{"n_experts": 64, "head_dim": 64, "norm_eps": 1e-05, "init_std_down": 0.0, "beta1": 0.9, "lr_head": 0.00735, "final_lr_fraction": 0.0, "max_seq_len": 1024, "max_steps": 4686, "dataset": "wikipedia_en"}
Below are experts of layer 6 (counted from 0) of a mixture-of-experts language model. Rows are named router (the router's row for the expert) and show model dimensions 0-191. Each number is 50 + 12 x the weight over its row's rms, rounded and kept within 0 to 99.
After each expert's rows: a language model's description of what the expert responds to. This comes from a sample of Wikipedia text that the model never trained on.

# expert 10
router:66 45 33 65 48 49 39 34 45 46 55 53 41 51 45 39 64 44 36 66 36 32 59 39 39 55 49 50 65 43 54 53 53 45 49 56 36 61 35 46 59 46 47 64 57 59 67 60 71 33 40 09 49 48 58 53 66 49 52 48 50 43 37 69 35 61 44 52 74 46 29 68 52 65 52 52 56 49 50 54 61 57 51 29 60 38 60 53 35 42 56 61 61 68 41 71 21 58 41 62 28 53 57 51 40 52 42 62 44 37 53 48 63 64 45 68 37 49 46 39 72 46 34 53 32 50 47 50 70 55 49 22 52 66 64 47 45 45 20 51 59 52 55 48 19 71 47 47 62 57 51 41 38 30 72 33 28 35 51 62 25 53 61 55 48 51 49 38 48 44 44 59 75 36 44 43 53 50 51 60 31 41 52 44 50 64 59 55 42 66 32 28
What it handles: Line breaks

# expert 3
router:65 54 53 54 43 75 56 30 50 67 43 49 49 40 54 50 44 45 69 64 30 39 50 38 40 45 58 50 72 40 50 68 42 71 74 46 45 72 55 46 45 35 55 46 46 63 60 50 44 67 34 32 61 53 29 56 54 44 55 74 46 41 41 50 46 54 45 45 55 50 46 59 45 37 56 59 50 71 22 42 50 53 55 41 45 36 71 47 43 77 71 56 65 67 41 50 32 49 52 39 48 50 61 46 67 52 32 77 48 44 32 36 42 57 60 69 46 64 43 63 78 39 49 34 31 34 47 47 56 52 72 45 46 33 57 62 39 52 36 34 61 47 64 57 39 62 58 50 53 43 60 70 54 30 56 39 40 48 41 58 54 45 34 58 69 70 35 46 50 45 52 39 43 49 68 48 43 50 36 61 43 27 28 30 49 48 76 65 35 41 25 52
What it handles: Country and state names

# expert 19
router:61 60 44 44 59 43 51 44 56 50 52 61 30 43 55 53 52 42 34 45 28 44 39 28 37 52 55 74 51 37 56 49 35 42 40 55 62 52 74 39 47 51 53 32 56 54 78 67 54 55 54 13 44 49 41 62 67 52 59 65 51 31 46 51 56 32 59 28 41 42 53 45 49 59 31 44 56 69 47 52 39 55 67 22 57 52 62 51 34 64 64 72 41 53 41 29 33 48 61 44 26 60 65 48 54 55 29 67 53 51 49 55 53 49 49 53 62 51 30 38 52 53 33 71 39 24 63 46 56 45 47 36 52 56 41 62 61 32 32 52 86 45 60 69 50 76 40 56 71 39 55 44 59 38 59 50 50 45 49 59 36 54 63 47 36 31 46 55 61 42 67 45 61 54 51 51 61 57 49 58 42 34 32 34 51 68 79 56 44 50 44 45
What it handles: Mid-name syllables

# expert 11
router:59 57 51 54 37 68 45 51 73 70 54 49 48 52 47 49 61 34 30 49 10 36 43 33 58 37 41 76 77 45 56 53 44 62 34 62 30 40 52 66 69 49 66 37 43 46 42 42 52 46 47 34 48 56 41 49 39 38 60 58 63 37 56 51 56 67 54 47 24 62 37 44 44 35 33 37 48 53 48 62 69 43 49 36 72 42 59 50 51 70 55 60 70 69 53 54 40 32 55 44 38 57 57 46 57 25 36 33 35 43 57 45 55 54 49 59 43 67 46 34 60 40 28 62 32 26 56 61 50 44 36 41 43 77 41 67 61 30 40 38 57 49 64 48 36 60 54 65 57 49 40 56 50 43 58 47 37 42 56 49 40 55 57 50 48 48 37 66 59 49 74 40 43 62 44 40 41 59 52 70 39 33 57 38 58 44 64 56 31 39 20 56
What it handles: Law, policy name pieces

# expert 18
router:60 60 50 66 41 53 56 54 57 54 53 46 34 57 75 58 68 40 58 52 21 53 55 26 35 46 33 58 77 27 62 74 51 30 46 45 52 45 48 57 46 64 59 51 56 76 69 33 52 39 45 29 55 57 44 40 67 52 46 42 48 52 40 48 46 51 47 32 34 44 56 57 31 70 29 59 46 49 55 58 57 64 41 37 53 43 64 30 39 48 58 62 42 51 55 39 28 53 47 42 29 66 36 64 52 53 39 43 59 56 47 55 40 41 48 64 59 50 53 24 75 37 36 53 33 45 53 44 66 63 31 37 55 74 54 56 71 41 26 33 62 46 25 44 47 68 66 51 61 40 48 49 73 37 58 62 55 45 54 38 43 54 39 51 46 36 34 58 63 54 70 51 61 72 50 48 60 49 47 49 50 45 51 30 46 47 59 82 46 39 38 54
What it handles: Mid-word consonant clusters

# expert 35
router:68 66 52 71 31 57 41 44 46 64 52 64 49 43 63 60 54 52 61 72 42 33 41 41 59 39 55 42 85 48 50 41 56 54 44 63 39 49 55 55 51 52 78 43 46 60 62 37 49 45 38 25 49 82 42 45 49 42 49 56 39 38 67 61 41 54 55 51 52 54 20 52 52 35 32 53 54 56 34 61 63 48 67 45 66 20 70 53 43 53 54 66 69 58 28 49 44 75 58 52 31 66 50 48 66 60 65 60 31 47 47 59 63 51 58 66 43 49 40 54 70 36 54 49 39 42 50 53 44 53 63 54 41 59 53 39 36 50 38 13 56 55 61 46 27 51 52 43 65 43 64 53 46 34 48 36 47 46 51 63 43 43 55 31 73 59 36 46 42 49 46 59 50 24 31 65 49 47 42 52 35 50 39 36 51 56 62 35 25 49 28 52
What it handles: Place and institution names

# expert 36
router:53 74 41 55 31 51 70 47 72 43 47 45 43 46 51 57 42 63 61 58 37 49 31 39 18 49 43 58 62 35 38 53 71 27 52 47 33 39 61 51 48 63 48 47 60 63 58 53 43 51 60 40 53 44 47 62 51 45 38 64 51 53 48 57 50 56 44 32 52 54 54 56 39 29 36 40 32 81 62 46 58 66 48 24 45 49 60 44 35 20 69 65 53 68 42 51 36 47 44 55 31 53 41 43 62 73 55 59 54 38 51 71 51 45 45 51 50 58 39 52 48 60 31 52 45 44 47 49 73 62 41 31 49 70 51 62 44 39 11 26 51 66 43 58 45 77 50 55 64 37 45 49 45 46 64 57 42 61 57 42 36 41 34 62 51 39 30 65 58 48 78 45 69 56 39 40 55 59 51 54 43 26 59 36 40 58 54 70 37 44 46 35
What it handles: Word piece after capital

# expert 8
router:51 44 38 72 37 57 59 49 50 70 69 55 43 60 56 60 58 57 53 57 20 52 62 36 32 57 37 72 65 56 44 24 68 45 61 41 27 58 47 57 68 56 76 40 50 54 73 43 49 28 51 32 59 75 42 53 43 50 56 46 42 32 65 61 46 70 52 37 39 38 37 60 36 41 43 50 31 62 50 59 68 65 56 43 61 33 55 40 58 55 45 64 57 63 60 52 34 45 48 58 39 50 54 57 49 44 49 48 59 64 34 51 40 41 48 50 46 52 40 51 79 36 56 29 32 52 44 60 65 53 62 49 43 50 44 66 55 46 38 33 80 51 51 37 54 52 58 48 76 47 62 34 69 30 60 49 42 46 36 44 37 31 46 48 45 64 51 46 64 64 65 37 52 45 42 30 59 43 40 64 43 41 52 13 38 53 52 43 27 49 33 48
What it handles: Section-heading topic words

# expert 4
router:43 58 41 72 26 38 51 41 38 54 52 59 47 36 62 59 54 41 38 44 33 51 46 36 44 53 61 42 88 36 57 38 52 57 60 56 46 60 40 36 58 41 54 45 31 58 38 52 46 50 33 32 51 56 28 46 53 37 50 71 50 29 46 56 46 61 40 60 63 46 32 58 66 36 31 45 47 58 46 50 58 50 75 34 67 23 55 57 23 45 37 43 53 75 62 51 48 62 81 53 46 70 54 56 54 47 28 57 28 51 55 55 68 63 54 55 30 65 41 49 51 29 51 59 36 47 67 48 64 52 51 53 61 60 53 36 52 43 28 35 59 58 52 48 49 51 40 45 48 37 54 57 40 25 55 46 43 35 62 55 42 56 48 41 65 52 33 73 53 32 53 60 41 39 37 65 56 43 39 47 29 38 43 36 44 58 71 55 38 56 15 42
What it handles: Personal surname tokens

# expert 9
router:53 55 47 78 39 45 52 33 61 36 36 64 37 40 75 73 56 54 32 55 29 57 48 39 40 77 49 54 68 46 38 48 49 49 61 45 61 43 53 54 55 43 52 48 28 42 65 59 43 58 51 22 65 44 45 37 52 54 46 60 47 42 56 45 55 68 53 54 59 52 24 44 48 55 52 46 25 71 36 52 52 51 66 40 49 37 66 42 41 55 44 52 53 57 47 46 49 47 47 36 37 61 51 63 51 39 44 63 29 49 31 54 67 40 33 70 39 59 41 46 55 23 44 52 34 25 47 67 49 46 40 38 67 73 42 44 66 55 14 42 62 50 56 58 55 67 53 48 58 29 60 51 45 51 64 48 48 57 59 57 48 52 74 36 66 66 31 77 64 39 62 36 59 74 39 71 63 59 65 42 51 39 43 43 50 52 62 58 41 42 30 42
What it handles: Name-internal word pieces

# expert 43
router:60 77 55 54 28 54 49 45 49 42 43 42 56 59 73 54 57 69 47 74 36 49 43 57 19 61 45 72 64 31 44 59 65 43 37 43 41 60 62 55 50 69 54 53 52 60 79 53 48 60 42 48 51 56 37 70 60 50 71 64 60 41 43 48 54 54 55 46 58 53 56 43 43 28 48 32 60 69 38 55 56 86 55 30 55 41 80 38 59 56 47 47 53 74 47 53 49 61 59 60 29 64 68 58 58 60 57 77 49 47 43 59 64 55 52 50 47 43 41 39 46 56 30 67 35 39 57 61 62 71 54 22 52 74 50 49 32 35 43 60 69 59 52 55 56 67 64 46 73 55 56 40 58 44 71 42 51 44 66 38 26 50 44 57 53 46 31 43 58 57 53 48 46 61 56 36 55 57 44 43 48 28 59 54 39 58 57 66 45 52 48 45
What it handles: Inner name syllables

# expert 13
router:33 69 47 53 40 48 71 28 46 63 49 53 36 63 65 63 41 65 47 50 34 49 40 27 37 51 31 45 66 41 57 60 34 68 47 34 57 63 64 42 45 50 54 46 51 61 48 61 59 60 46 22 40 72 50 63 71 77 59 59 71 55 69 47 37 42 53 40 55 39 40 71 40 19 49 31 42 61 42 44 49 50 44 41 64 22 62 48 57 42 43 88 58 64 50 46 37 52 43 63 39 50 80 46 50 55 35 52 36 56 41 44 49 46 55 65 49 55 63 31 54 33 56 49 34 52 56 54 55 64 47 43 49 38 35 62 69 57 34 43 55 41 66 56 40 63 39 52 71 45 50 58 40 53 74 45 53 39 74 39 31 30 60 43 57 55 44 56 52 34 60 55 40 48 36 42 37 45 49 65 55 47 53 48 50 61 70 76 50 54 38 55
What it handles: Accented and foreign fragments